config.toml
n_layer = 9
d_model = 256
n_experts = 16
experts_per_token = 3
d_expert = 128
d_shared_expert = 0
activation = "clamped_swiglu"
moe_layers = [2, 3, 4, 5, 6, 7, 8]
router_score = "sigmoid"
normalize_top_k = true
routed_scale = 1.5
balance_loss = 0.0061
balance_bias = false
router_bias = true
init_std_router = 0.00749
lr_router = 0.000804
n_head = 2
n_kv_head = 1
head_dim = 64
vocab_size = 8192
norm = "rmsnorm"
norm_place = "pre"
norm_eps = 1e-05
positions = "rope"
rope_base = 10000.0
rope_fraction = 1.0
qk_norm = true
attn_scale = 0.125
tie_embeddings = false
parallel_block = false
init = "normal"
init_std_qkv = 0.0492
init_std_o = 0.0
init_std_up = 0.0492
init_std_down = 0.0
optimizer = "muon_variant"
lr = 0.00303
lr_mult_qkv = 0.5
lr_mult_down = 2.0
beta1 = 0.95
lr_head = 0.00343
grad_clip = 0.5
warmup_steps = 50
schedule = "wsd"
decay_fraction = 0.559
decay_shape = "linear"
final_lr_fraction = 0.02
batch_tokens = 65536
seq_len = 512
doc_mask = true
train_tokens = 624700000
steps = 9533
dataset = "wikipedia_en"
Below are experts of layer 5 (counted from 0) of a mixture-of-experts language model. Rows are named router (the router's row for the expert), gate (a neuron's input weights, with its number), up (a neuron's input weights, with its number) and show model dimensions 0-127. Each number is 50 + 15 x the weight over its row's rms, rounded and kept within 0 to 99.
After each expert's rows: "gets" lists some tokens that make up at least twice as much of what it gets as of all text. This comes from a sample of Wikipedia text that the model never trained on. Tokens count by the router's weight.

# expert 9
router:50 36 39 52 68 21 53 63 36 55 37 66 44 37 65 36 41 57 74 39 47 38 50 41 59 59 36 55 36 75 47 61 50 37 52 54 38 48 58 53 63 45 42 59 30 61 65 48 36 56 62 24 48 26 31 45 91 63 57 73 51 40 53 34 44 32 54 56 62 60 68 48 27 42 58 61 54 79 65 73 28 67 53 36 63 61 56 36 49 45 52 41 62 78 36 74 33 48 55 51 57 16 35 65 47 21 72 56 65 14 70 77 81 78 57 67 29 55 57 69 39 66 45 29 45 54 64 58
gate0:54 78 36 29 46 32 46 42 59 64 28 62 35 38 57 36 54 45 52 65 24 46 70 78 64 50 47 62 34 35 49 61 54 46 39 56 40 42 35 40 72 36 44 74 46 86 73 49 76 14 15 39 41 51 32 55 32 37 58 65 39 36 40 35 52 45 54 43 36 64 56 07 37 60 51 52 70 42 28 72 64 64 37 42 58 36 65 54 51 53 32 63 42 45 67 48 75 64 51 47 45 94 30 70 47 38 48 47 55 42 58 77 40 41 16 48 64 59 64 86 58 28 69 41 48 70 41 59
up0:58 49 18 66 70 41 54 39 27 61 45 62 44 11 46 45 23 37 39 66 76 50 43 64 54 48 48 43 28 68 46 52 32 48 40 56 66 69 43 56 49 55 45 46 92 60 59 41 28 29 58 77 46 37 45 29 80 51 36 38 73 58 57 50 85 50 30 58 61 30 40 48 18 55 53 48 50 68 65 28 55 49 59 56 44 52 45 81 61 67 44 39 41 38 49 49 25 39 50 56 66 24 41 58 65 42 53 44 28 78 32 81 84 60 60 30 44 69 41 47 51 52 55 66 47 56 47 40
gate1:64 32 69 42 54 54 64 41 35 57 80 59 37 40 58 43 28 71 72 66 56 50 62 51 57 52 17 16 36 41 59 50 46 68 38 54 35 54 66 46 63 49 47 81 41 59 41 33 63 50 65 31 54 65 23 54 57 39 56 31 47 68 67 45 49 48 36 80 44 79 48 29 57 58 49 57 56 62 55 36 32 64 21 50 58 53 57 18 71 53 48 52 46 57 57 50 22 44 63 78 59 81 46 35 75 78 83 46 37 57 44 32 75 72 71 51 34 36 47 60 62 78 55 45 21 52 41 30
up1:24 49 47 56 60 48 81 26 70 52 56 66 22 60 44 31 60 25 26 71 19 26 35 38 50 61 34 74 64 58 36 62 62 86 43 60 37 46 63 64 60 36 63 31 35 52 43 47 50 25 56 56 81 25 37 67 39 66 58 81 54 49 44 74 53 44 74 34 52 67 71 52 48 66 59 56 67 48 49 57 35 53 67 65 62 31 49 64 55 39 48 43 35 38 36 48 43 61 58 61 57 39 65 48 49 37 27 52 33 26 68 44 42 51 45 39 30 41 57 64 49 66 79 55 78 72 41 47
gets: ",", " and", " in", " of", " to", " was"

# expert 5
router:43 30 32 74 58 43 36 64 34 55 62 65 77 53 62 52 61 74 63 59 71 54 37 47 65 53 24 65 29 67 59 78 71 46 28 08 59 62 41 41 51 46 40 58 41 40 42 39 87 57 45 51 28 46 54 44 29 74 62 37 48 59 34 38 31 65 53 84 74 76 31 58 52 38 63 36 30 43 54 69 41 53 54 40 42 43 39 42 45 53 74 43 80 58 24 75 21 48 40 51 69 81 61 21 71 52 61 53 40 49 43 65 63 60 54 48 32 59 57 46 58 35 39 40 48 57 81 52
gate0:51 40 16 39 60 43 55 44 54 50 24 45 52 57 43 64 49 42 68 72 33 34 25 46 60 44 55 61 45 46 33 56 50 28 40 73 42 76 09 53 42 51 36 47 37 50 64 22 53 56 68 44 35 32 37 42 50 47 44 48 56 46 49 52 38 62 59 45 62 12 36 51 58 31 49 40 71 72 46 70 34 62 50 26 36 57 59 29 39 36 50 12 46 35 61 41 42 70 38 74 66 65 62 00 78 74 43 58 59 53 83 53 40 70 71 53 58 77 49 55 65 18 35 70 74 46 44 50
up0:61 47 59 43 23 44 55 25 45 47 57 47 52 27 68 53 57 59 34 62 47 66 52 65 65 60 64 50 43 65 46 77 40 13 46 40 52 46 45 54 40 60 10 57 52 40 58 66 62 50 86 79 37 61 52 45 62 49 66 30 57 62 41 38 42 48 71 36 48 71 68 24 15 36 41 61 54 44 65 58 27 45 43 60 64 51 72 54 51 44 53 45 12 44 79 40 41 70 55 78 33 48 56 34 43 38 62 54 66 34 29 62 38 25 53 57 36 65 48 38 73 36 62 33 76 33 32 60
gate1:88 62 52 75 59 49 58 35 72 58 48 68 99 45 29 57 54 36 80 48 37 58 64 45 38 47 37 58 45 66 29 56 32 46 55 58 72 61 27 39 67 60 25 62 56 42 38 26 44 50 73 42 36 81 57 76 35 44 46 76 66 72 62 41 41 47 62 63 61 64 60 63 41 36 70 57 40 34 30 57 39 68 68 33 41 59 31 25 78 26 56 43 66 68 40 49 32 46 52 51 74 76 69 44 67 58 20 39 43 45 34 53 58 50 49 45 41 47 77 45 55 36 36 60 57 45 25 55
up1:39 64 60 30 34 44 59 71 29 47 47 26 61 33 49 78 43 37 41 66 62 58 71 43 50 41 37 56 60 58 70 48 52 61 88 70 40 54 52 38 41 42 72 28 33 40 23 26 68 44 70 50 39 45 72 35 48 75 51 60 73 53 56 60 20 71 58 36 32 48 28 61 62 65 52 47 40 72 55 56 53 21 44 67 51 65 57 04 35 69 59 70 66 69 52 42 78 29 53 63 80 51 68 54 58 31 57 38 48 36 48 76 38 51 55 39 41 73 54 59 54 47 38 55 43 31 48 31
gets: " the", " a", " The", " an", " his", "The"

# expert 10
router:39 48 51 61 66 38 42 59 46 69 39 82 72 49 55 37 47 35 65 40 52 32 25 47 59 65 43 52 25 70 62 55 72 27 18 56 39 52 49 34 75 51 53 59 23 66 53 34 37 65 53 36 50 26 48 35 77 66 63 71 45 54 56 25 43 46 48 67 66 65 55 64 42 50 58 50 43 78 58 76 24 42 69 54 53 38 49 40 46 42 40 38 67 86 60 78 22 52 40 53 76 32 50 63 49 49 60 59 57 31 67 77 82 88 55 41 36 61 45 56 41 54 37 42 43 35 61 64
gate0:71 48 63 64 40 70 63 49 40 53 38 44 53 37 56 73 53 33 76 57 26 64 57 26 33 45 63 52 39 29 30 46 55 27 62 45 35 49 47 28 58 07 68 61 24 67 43 59 71 27 60 42 47 68 44 80 63 38 31 46 46 71 51 69 52 55 37 70 31 56 60 43 48 63 40 52 48 43 70 56 41 43 23 44 37 59 30 45 56 44 15 72 62 46 50 38 43 61 49 62 58 38 48 54 30 50 58 37 40 31 28 49 54 42 48 30 25 41 27 59 29 61 36 73 41 50 20 61
up0:27 21 39 65 43 41 56 47 68 48 32 59 41 83 37 54 73 43 27 65 43 34 69 61 59 47 55 35 68 66 45 37 64 56 45 63 57 63 43 53 62 71 78 41 52 58 74 63 42 79 32 77 83 54 56 47 54 40 58 05 66 41 31 49 78 43 54 29 45 65 63 58 26 17 63 59 36 62 44 53 35 16 43 59 61 55 37 59 21 64 57 30 36 43 38 59 46 64 54 34 56 48 35 42 37 23 21 42 35 52 58 69 42 52 72 70 54 49 51 40 50 30 48 40 61 77 42 23
gate1:74 41 27 60 60 43 55 54 35 38 38 63 60 54 31 41 37 71 73 51 35 41 65 55 57 35 44 42 47 65 38 72 42 35 57 56 38 54 64 36 47 54 62 40 77 31 45 37 50 44 56 12 41 33 66 42 78 43 63 56 63 33 53 55 59 30 52 31 29 83 78 66 12 44 72 54 56 52 58 34 20 50 61 48 65 57 32 46 65 87 17 44 54 44 19 56 54 33 31 63 69 62 62 58 26 46 40 46 59 41 56 64 28 37 34 49 47 61 50 41 72 64 47 71 27 39 51 31
up1:24 44 57 50 32 58 55 41 39 65 49 47 79 29 34 42 46 37 45 36 71 79 54 25 23 80 61 59 66 63 58 24 53 23 34 39 73 52 58 53 58 74 71 52 55 59 33 50 16 49 43 32 57 48 48 49 60 62 71 59 48 45 61 42 24 60 31 81 35 50 25 60 58 44 52 66 53 63 73 57 45 42 44 73 32 45 32 70 44 70 56 37 31 85 53 58 64 31 49 74 60 63 53 41 64 53 53 61 54 35 51 64 22 47 44 46 55 60 55 42 64 50 37 58 41 60 71 73
gets: " the", ",", " and", " in", " of", " to"

# expert 14
router:32 55 82 43 65 54 54 60 45 70 43 54 44 39 51 39 71 49 67 52 55 76 61 51 62 11 50 30 50 32 36 54 55 49 58 55 45 65 49 51 56 40 42 78 60 61 27 34 55 62 74 56 50 42 36 46 66 45 28 58 30 50 42 25 29 46 42 56 50 67 29 67 67 00 47 67 65 45 84 49 43 45 35 49 51 44 66 49 42 33 44 58 57 65 39 61 25 54 48 49 54 49 63 40 45 50 21 51 65 66 40 43 88 55 56 64 48 81 33 42 50 60 55 50 45 36 47 60
gate3:27 77 69 66 73 57 53 62 82 86 48 24 57 36 38 31 58 29 34 85 53 36 39 26 50 47 43 57 60 59 56 53 44 31 28 49 62 40 61 51 41 35 48 53 69 60 38 39 58 55 42 61 68 83 31 38 63 51 52 57 48 34 46 58 53 44 42 48 49 69 44 55 33 44 49 20 60 44 38 37 49 52 71 33 71 38 39 46 42 64 24 41 52 67 24 45 60 72 39 60 35 61 68 58 70 44 32 13 58 69 44 50 37 66 30 36 68 64 53 57 62 56 41 58 46 38 45 70
up3:58 24 33 41 28 74 27 56 37 75 38 50 50 39 73 66 46 50 83 41 41 43 54 33 75 35 65 51 61 18 49 44 51 67 46 40 28 69 17 63 86 17 50 54 59 61 54 33 30 45 49 74 45 32 78 52 67 49 58 49 39 57 60 31 47 35 38 52 48 39 38 46 38 38 50 55 59 44 53 36 34 51 48 57 69 12 35 51 56 49 63 40 18 62 41 40 48 56 61 50 41 75 46 73 44 61 79 29 48 59 42 57 33 62 36 66 66 44 54 56 52 34 64 15 58 36 65 58
gate4:80 84 45 44 50 86 46 33 51 43 52 58 35 36 59 69 53 49 47 62 76 39 33 46 53 21 44 39 45 51 48 16 41 49 53 42 59 57 55 51 64 89 66 64 43 67 58 22 33 52 49 49 60 32 41 72 36 80 59 49 27 67 42 63 39 74 52 54 40 21 60 49 59 53 36 43 68 43 77 80 45 29 51 71 52 41 57 42 57 70 57 62 24 35 47 46 35 52 32 49 70 32 21 56 75 45 26 58 62 46 30 34 50 15 69 62 43 65 58 90 74 55 26 49 47 23 49 46
up4:35 52 68 64 69 37 39 64 31 57 47 67 27 58 36 11 38 41 46 71 43 53 58 52 55 58 59 38 49 41 36 23 67 63 42 44 59 78 65 51 27 32 27 54 56 52 65 44 47 50 59 37 57 81 37 55 61 60 29 57 43 57 57 38 47 55 70 58 60 44 77 38 38 45 62 72 46 51 78 28 78 67 53 50 66 47 28 48 43 44 55 46 54 40 46 41 44 36 60 82 70 46 41 45 51 71 61 39 66 59 37 59 73 41 23 69 82 60 51 26 61 57 55 49 30 69 78 48
gets: "\n", "\n\n", "  ", "-", " 0", " p"

# expert 8
router:42 67 67 51 47 29 74 27 47 72 42 69 64 55 69 56 67 64 44 61 73 54 56 11 54 08 56 56 71 26 79 70 52 44 30 42 64 46 51 50 73 55 45 59 39 67 31 45 37 59 36 55 35 28 59 74 69 48 41 59 50 80 48 31 47 43 68 37 62 85 29 20 72 45 34 68 48 46 39 48 47 59 32 63 81 23 51 46 60 63 66 26 28 50 36 46 59 38 26 64 54 64 37 40 50 64 66 39 74 38 85 72 76 55 71 16 46 59 48 60 64 59 36 55 59 51 58 57
gate3:50 43 30 41 69 45 34 30 33 63 13 72 63 74 38 40 49 54 51 30 32 48 38 40 57 42 48 34 85 69 50 71 48 14 38 18 76 42 51 58 62 45 54 65 52 48 54 40 54 54 46 52 38 35 59 36 60 51 57 88 48 61 42 37 23 40 48 47 56 43 43 47 66 21 38 65 50 77 40 64 28 40 42 69 36 30 53 62 32 81 53 45 20 37 32 49 19 00 44 51 80 49 38 59 67 45 45 46 35 37 64 66 60 56 42 45 45 20 34 47 60 50 53 68 48 87 46 54
up3:44 54 30 61 35 42 56 30 15 50 27 71 42 33 37 43 50 67 54 59 43 46 48 47 54 47 51 58 44 54 63 60 39 66 47 76 43 51 52 56 59 54 47 73 77 54 71 49 80 61 57 72 29 41 57 73 79 38 65 31 54 79 35 60 70 57 67 34 77 55 65 59 29 41 44 53 56 57 47 63 38 64 43 50 35 55 50 40 58 36 65 23 54 57 34 00 51 66 48 35 41 76 51 56 50 66 78 32 53 45 91 43 70 63 53 52 65 52 70 23 79 33 34 66 36 41 70 48
gate4:51 51 45 54 62 55 44 49 73 34 75 65 53 64 74 43 23 52 21 49 46 53 21 55 26 57 52 39 31 22 61 45 72 24 43 43 22 71 43 42 74 44 43 57 50 57 60 49 45 34 40 55 67 39 55 44 51 60 40 28 55 71 44 53 64 60 48 68 58 45 70 51 70 41 56 62 38 62 44 54 48 30 28 52 28 45 57 33 50 50 45 29 36 44 40 52 66 82 56 22 61 64 51 48 37 46 66 46 23 47 59 87 53 40 56 23 38 59 55 37 66 73 65 40 56 57 18 41
up4:60 30 51 64 37 46 31 61 39 28 19 36 48 19 43 43 61 40 32 74 34 43 62 56 45 54 92 43 77 53 34 62 40 60 60 37 38 38 59 68 43 67 76 58 51 38 66 79 44 25 63 32 36 50 49 34 66 42 24 65 65 48 44 72 85 48 68 23 64 51 68 56 47 45 34 57 70 54 84 38 55 58 28 50 48 45 42 85 57 50 62 74 56 24 43 44 58 87 68 29 77 71 70 59 59 23 52 66 35 54 69 64 45 61 59 62 54 47 54 79 45 20 52 30 60 56 59 38
gets: " |", "\n", "=", ".", "\n\n", " ("

# expert 12
router:38 28 27 53 53 25 66 63 56 41 32 60 57 63 78 44 68 31 48 57 64 55 73 39 55 32 26 77 54 47 35 50 45 28 48 32 33 43 73 53 62 34 38 54 29 68 60 47 49 77 54 24 17 41 43 61 61 69 63 47 39 64 54 33 71 35 43 54 62 58 57 54 56 36 57 48 42 57 72 54 50 53 38 42 76 46 45 66 39 52 67 60 57 52 54 50 33 47 39 53 36 29 45 50 75 39 64 58 52 61 50 65 76 52 27 49 42 55 66 44 41 51 21 61 60 33 65 48
gate0:32 70 62 73 47 29 53 36 33 27 59 60 30 51 68 48 25 49 50 55 50 53 56 44 63 60 52 81 76 38 63 53 63 44 42 48 46 32 58 33 29 66 55 66 57 59 24 32 66 57 30 69 41 63 60 49 79 57 51 72 27 39 60 95 81 46 61 29 53 63 60 38 79 66 42 82 61 53 57 24 43 66 41 37 62 45 47 62 44 28 55 21 40 75 38 72 47 55 37 45 53 44 54 60 40 68 56 62 74 50 46 39 68 63 61 39 49 66 24 58 62 57 48 61 26 70 41 48
up0:42 37 22 35 29 14 50 43 33 58 43 65 42 34 51 52 50 19 70 49 60 41 42 24 59 44 38 43 67 34 62 70 60 52 48 29 33 34 57 55 72 73 34 57 40 67 27 47 62 60 50 16 31 52 30 50 65 73 62 61 50 68 43 29 38 30 67 37 61 17 65 25 24 53 40 50 48 53 88 46 59 71 55 47 54 60 62 49 51 60 37 59 64 50 57 69 55 50 66 39 23 49 58 52 69 64 53 34 31 28 29 52 35 78 52 57 40 35 61 41 47 36 78 80 59 28 69 56
gate1:23 56 45 64 51 53 63 55 68 46 23 56 74 45 62 29 42 58 47 64 35 44 46 62 50 42 43 74 41 54 55 60 73 41 68 56 33 36 48 63 43 34 53 71 59 34 47 49 66 48 45 65 72 47 57 57 76 75 44 47 40 63 38 37 55 53 54 50 54 26 57 43 68 44 60 42 46 51 74 59 42 14 34 33 63 41 36 32 61 60 63 79 39 43 47 37 39 72 70 51 37 71 26 35 44 65 48 54 60 40 16 71 19 43 25 56 56 60 67 48 54 56 71 55 42 26 44 76
up1:34 25 21 41 45 30 27 42 69 38 32 61 56 65 44 32 57 63 46 81 51 64 19 34 43 39 48 51 46 36 66 45 49 69 61 55 54 59 69 47 64 40 52 29 49 75 37 49 23 41 53 42 16 55 59 40 45 62 82 47 48 60 34 64 53 73 58 43 49 56 71 43 79 64 64 42 42 24 62 62 66 61 42 63 27 36 91 53 51 52 59 30 59 39 48 66 33 55 35 21 40 32 50 55 66 46 44 45 19 57 62 42 76 50 89 35 46 60 70 56 42 60 47 45 68 66 39 56
gets: " |", "|", ":", ";", " to", "-"

# expert 4
router:60 43 66 69 63 33 58 39 55 54 45 55 58 24 65 53 37 58 78 44 38 74 30 38 72 63 34 54 60 54 57 54 46 59 40 37 49 71 53 35 66 42 27 47 39 56 65 31 79 62 50 39 38 45 33 44 66 61 47 69 59 86 74 54 35 62 48 78 30 39 52 28 30 50 54 40 77 31 51 50 46 54 68 53 54 41 45 64 43 32 49 36 85 55 38 57 42 82 45 74 56 48 43 40 62 34 54 58 48 36 36 75 54 39 37 29 56 56 47 33 71 18 62 67 38 43 43 44
gate38:44 14 46 75 70 44 38 48 49 62 53 50 58 36 53 73 38 61 45 54 24 69 60 38 55 56 71 34 59 63 47 68 76 56 37 54 44 64 25 71 39 75 28 55 55 40 54 61 64 49 51 54 64 11 68 48 47 29 76 55 63 73 58 60 47 41 57 64 75 46 36 69 50 50 69 40 31 17 39 22 56 28 45 60 38 80 30 22 47 39 14 67 34 58 40 45 66 35 44 64 79 17 50 57 52 42 48 25 48 41 34 56 56 83 66 41 46 27 54 46 37 32 46 43 53 56 77 75
up38:60 73 64 53 33 51 43 73 77 66 45 34 44 68 68 37 71 41 52 40 62 63 42 56 60 63 52 65 38 54 65 28 52 28 43 41 68 44 78 71 41 73 40 46 44 62 59 63 56 62 40 63 29 41 65 50 51 62 28 77 49 47 55 50 51 72 53 47 49 53 21 52 66 69 40 42 14 76 68 66 33 80 53 43 42 51 62 46 38 63 61 40 45 44 43 52 33 58 74 47 30 55 54 58 35 56 52 61 62 44 53 48 62 55 60 78 54 42 32 59 35 63 18 43 57 44 21 58
gate39:39 75 68 52 41 50 48 45 18 44 68 57 68 62 61 30 62 57 37 62 35 85 58 78 55 41 36 16 43 36 39 45 65 45 61 60 47 36 59 54 54 85 39 54 45 36 67 44 51 51 54 72 20 63 52 56 56 70 29 40 51 68 49 31 36 23 38 44 70 41 46 58 65 63 51 55 74 57 50 70 55 53 71 42 49 63 55 59 50 55 38 91 61 70 53 40 37 68 55 65 21 40 67 34 63 31 49 65 45 53 44 61 51 25 66 64 52 31 41 49 76 30 54 74 44 42 36 45
up39:41 39 45 43 49 50 53 58 63 81 35 54 66 24 45 68 54 42 49 32 49 70 54 40 40 43 49 57 59 40 57 60 68 39 38 57 67 61 52 29 67 62 70 66 61 47 61 45 33 46 68 51 42 53 53 52 76 82 48 47 50 42 60 19 61 72 44 50 68 45 76 56 23 54 54 61 56 28 39 31 65 55 66 54 14 39 48 40 61 66 76 43 69 57 56 28 48 59 59 70 56 62 33 49 25 71 44 34 68 43 52 66 32 37 30 22 34 53 50 59 55 46 66 67 68 66 53 59
gets: "s", "d", "ed", "t", "ing", "e"

# expert 6
router:38 41 52 84 66 62 52 52 59 65 45 31 52 61 76 16 78 36 51 74 50 58 72 43 58 42 42 85 28 61 32 50 45 34 64 39 80 35 67 47 61 38 19 56 50 48 40 50 31 44 51 31 30 55 33 53 68 76 74 52 30 54 66 39 41 33 60 74 72 69 58 55 59 26 49 24 45 48 61 41 36 80 52 50 56 60 57 67 36 45 48 52 61 58 50 49 18 32 26 60 52 35 66 70 50 27 52 54 48 29 43 61 64 69 45 50 58 86 54 37 56 43 37 38 46 53 88 38
gate0:66 63 49 35 45 46 43 61 70 77 40 47 51 40 39 56 55 57 77 55 23 46 68 37 76 57 45 53 56 58 54 36 42 28 60 42 55 46 48 58 71 55 31 52 34 69 59 00 56 44 24 63 28 26 77 24 39 50 36 39 56 22 72 52 44 49 09 28 53 59 47 80 57 42 24 41 32 40 24 36 48 76 52 52 81 33 36 50 58 50 55 49 73 50 30 30 20 40 39 66 43 44 43 25 65 58 51 27 40 44 70 45 63 51 52 09 64 53 35 55 53 54 39 77 65 30 53 70
up0:46 42 75 63 45 26 29 32 36 52 40 15 47 55 66 25 79 20 51 45 49 45 39 53 38 59 62 52 44 63 70 48 51 53 50 60 63 73 50 62 23 26 40 58 51 65 55 35 45 66 57 52 24 50 51 71 78 46 50 49 63 56 50 75 45 44 53 43 55 33 42 47 41 55 70 69 70 62 50 54 55 44 62 47 54 66 64 61 59 49 25 25 33 72 57 76 66 56 42 43 63 47 62 53 69 73 50 63 37 41 43 24 58 67 67 39 25 42 46 25 15 64 58 43 63 48 28 57
gate1:13 53 59 53 57 43 42 37 43 69 57 24 33 44 42 20 52 35 80 35 37 72 48 41 56 44 43 73 46 69 19 71 54 47 64 33 69 53 36 50 44 60 47 43 61 42 30 56 46 66 58 57 17 30 60 46 53 42 57 68 61 54 69 81 60 29 54 58 56 57 61 49 23 31 37 20 55 58 59 37 40 27 61 72 68 39 55 58 54 42 89 77 38 54 34 73 57 65 74 25 60 34 71 60 59 35 37 55 55 32 71 42 37 49 49 60 52 69 43 48 37 63 45 75 60 58 46 45
up1:53 26 49 52 34 44 61 30 49 39 70 73 61 39 43 57 49 45 39 41 44 56 34 44 49 60 62 56 40 30 66 61 83 34 38 52 38 46 61 41 22 49 45 57 55 60 90 30 59 53 56 50 56 44 61 50 65 34 37 66 00 64 45 58 32 33 80 25 70 45 54 45 47 63 43 47 50 51 73 70 47 49 34 61 51 24 59 33 86 76 44 39 47 49 21 42 54 34 80 53 42 40 38 74 06 65 25 63 50 52 46 63 47 41 69 66 36 34 51 38 45 29 54 20 57 52 47 20
gets: "-", " |", "|", "–", " (", ":"

# expert 1
router:56 36 73 80 46 25 46 33 48 39 42 57 64 45 49 78 59 74 61 37 59 38 48 39 40 47 44 54 44 52 62 48 68 51 42 36 42 41 62 42 56 39 40 92 34 52 60 44 36 48 46 28 33 45 55 59 65 43 51 72 55 45 29 64 74 52 29 71 50 52 76 66 28 23 26 78 33 55 51 53 36 78 50 45 81 52 45 72 47 47 37 32 79 40 27 74 46 44 62 61 36 73 23 28 35 05 56 47 44 30 64 64 56 52 36 49 37 53 42 60 34 28 38 75 38 41 60 69
gate3:67 37 41 65 34 62 49 18 50 58 54 57 46 20 55 41 40 58 40 49 29 48 23 36 28 62 55 52 68 54 50 35 35 68 59 29 62 53 52 49 47 36 52 66 15 55 33 54 23 79 19 62 34 46 47 57 43 58 40 50 66 62 63 33 43 55 40 43 32 52 70 59 62 39 47 70 68 62 66 46 65 94 63 53 51 46 57 46 56 58 44 33 38 38 58 76 63 40 41 29 51 49 61 17 74 45 37 33 24 31 45 28 46 24 50 62 45 30 58 47 29 60 10 62 39 54 42 55
up3:28 55 27 42 73 23 58 34 50 48 23 43 51 66 80 63 58 41 61 46 62 34 57 53 48 51 26 52 57 77 59 52 51 43 49 70 49 59 30 35 31 55 41 56 39 34 56 54 33 71 40 63 54 60 66 52 51 30 50 46 61 45 64 61 77 35 48 51 66 60 36 66 40 69 48 49 55 58 22 50 83 63 64 49 84 41 74 49 78 81 46 52 45 22 44 42 33 82 63 35 34 27 37 35 42 50 23 68 45 21 45 47 71 46 63 49 32 75 56 58 66 56 65 96 66 71 57 45
gate4:65 38 44 60 32 68 36 43 46 66 45 64 56 35 71 65 51 12 44 30 55 55 49 44 75 47 47 54 69 59 64 31 53 52 67 41 50 57 61 52 30 75 53 46 35 64 48 72 49 50 27 66 42 65 72 53 49 65 43 64 55 48 58 30 45 37 50 33 44 48 69 62 79 46 51 37 60 81 78 34 17 43 28 53 72 43 17 50 74 51 45 40 49 43 48 37 43 49 55 44 59 39 38 51 70 75 42 35 32 46 61 56 63 50 64 79 39 44 42 73 58 34 55 74 77 68 55 62
up4:41 79 72 41 64 22 48 23 27 48 50 52 29 32 22 78 43 46 34 56 35 30 65 65 71 29 24 57 60 54 48 48 68 36 31 52 22 58 43 78 77 76 36 60 75 73 46 44 32 64 52 64 38 48 61 26 54 49 63 56 43 34 48 48 72 52 48 52 74 79 66 28 48 58 43 68 81 50 57 48 60 38 57 39 16 45 61 65 27 35 60 50 70 65 55 29 41 38 62 27 44 59 54 45 90 53 40 69 58 53 42 55 31 84 35 52 57 20 59 53 44 28 55 50 74 45 56 70
gets: ".", ")", "=", "\"", "a", "'"

# expert 2
router:40 15 54 62 64 38 49 54 37 51 47 65 53 50 44 90 62 64 58 44 53 51 17 31 52 42 44 56 45 53 67 67 58 36 60 47 14 45 35 14 60 42 30 69 64 57 41 54 49 49 53 47 45 43 65 35 70 45 48 59 66 41 29 45 23 51 45 73 47 51 64 63 56 22 14 44 41 62 61 62 54 56 42 47 52 58 58 80 74 59 51 52 70 38 22 45 38 32 52 62 86 65 35 28 39 38 47 48 53 38 37 68 66 61 31 45 34 63 47 54 44 06 86 48 14 48 41 31
gate3:63 50 50 99 46 51 47 54 32 63 24 60 36 31 36 81 51 64 23 87 46 49 31 77 49 52 52 60 45 47 61 40 37 32 42 37 62 17 60 60 50 19 33 54 65 84 52 87 43 47 63 59 74 51 40 48 50 63 77 80 52 60 49 49 34 38 41 44 61 61 55 57 54 38 51 45 52 50 51 57 59 39 41 53 52 45 47 67 41 53 61 39 84 71 31 56 44 50 49 50 65 61 46 50 84 33 66 62 30 39 57 71 48 57 57 42 47 41 37 38 60 42 61 11 37 80 43 44
up3:30 29 55 60 60 66 60 51 48 43 49 72 80 54 79 31 35 47 52 56 75 70 28 32 44 47 22 36 45 60 55 68 57 36 36 56 40 48 36 51 43 43 43 42 57 58 40 43 47 91 14 16 51 56 37 49 47 38 57 35 37 37 15 31 45 48 13 34 80 31 65 67 57 95 56 62 39 67 57 54 58 65 47 58 64 57 53 40 19 40 46 58 58 11 56 43 29 58 76 33 47 46 42 20 52 30 67 40 41 60 50 53 55 51 28 31 45 51 43 33 16 22 46 43 45 32 45 51
gate4:35 72 72 59 59 46 55 43 58 71 53 71 54 37 54 34 50 50 22 17 78 37 58 47 26 26 80 47 85 58 53 82 65 48 61 52 48 50 50 51 61 29 37 54 50 74 31 49 50 63 54 35 51 55 72 46 61 54 56 48 54 39 25 47 50 44 69 53 62 61 42 51 37 57 41 41 79 55 53 50 40 34 93 64 59 53 40 50 60 48 36 34 61 40 43 36 37 66 16 82 40 40 45 56 35 99 40 47 10 30 42 46 47 47 42 45 50 33 48 66 21 65 77 71 40 45 58 27
up4:28 42 65 40 70 36 67 68 25 45 36 53 40 51 59 22 27 32 39 49 51 55 61 51 30 67 30 50 31 60 43 50 49 38 60 47 58 74 54 44 51 60 35 47 35 66 49 29 25 35 46 67 55 75 37 45 31 91 42 43 29 41 38 63 45 55 47 50 88 52 57 41 86 67 28 26 59 70 40 49 32 39 47 25 53 55 43 61 53 53 57 46 55 64 54 77 44 23 26 45 55 38 78 37 58 51 55 37 88 62 60 47 61 72 39 36 54 23 58 51 42 44 47 49 49 43 50 66
gets: " 1", "s", ")", " 2", " 0", " 3"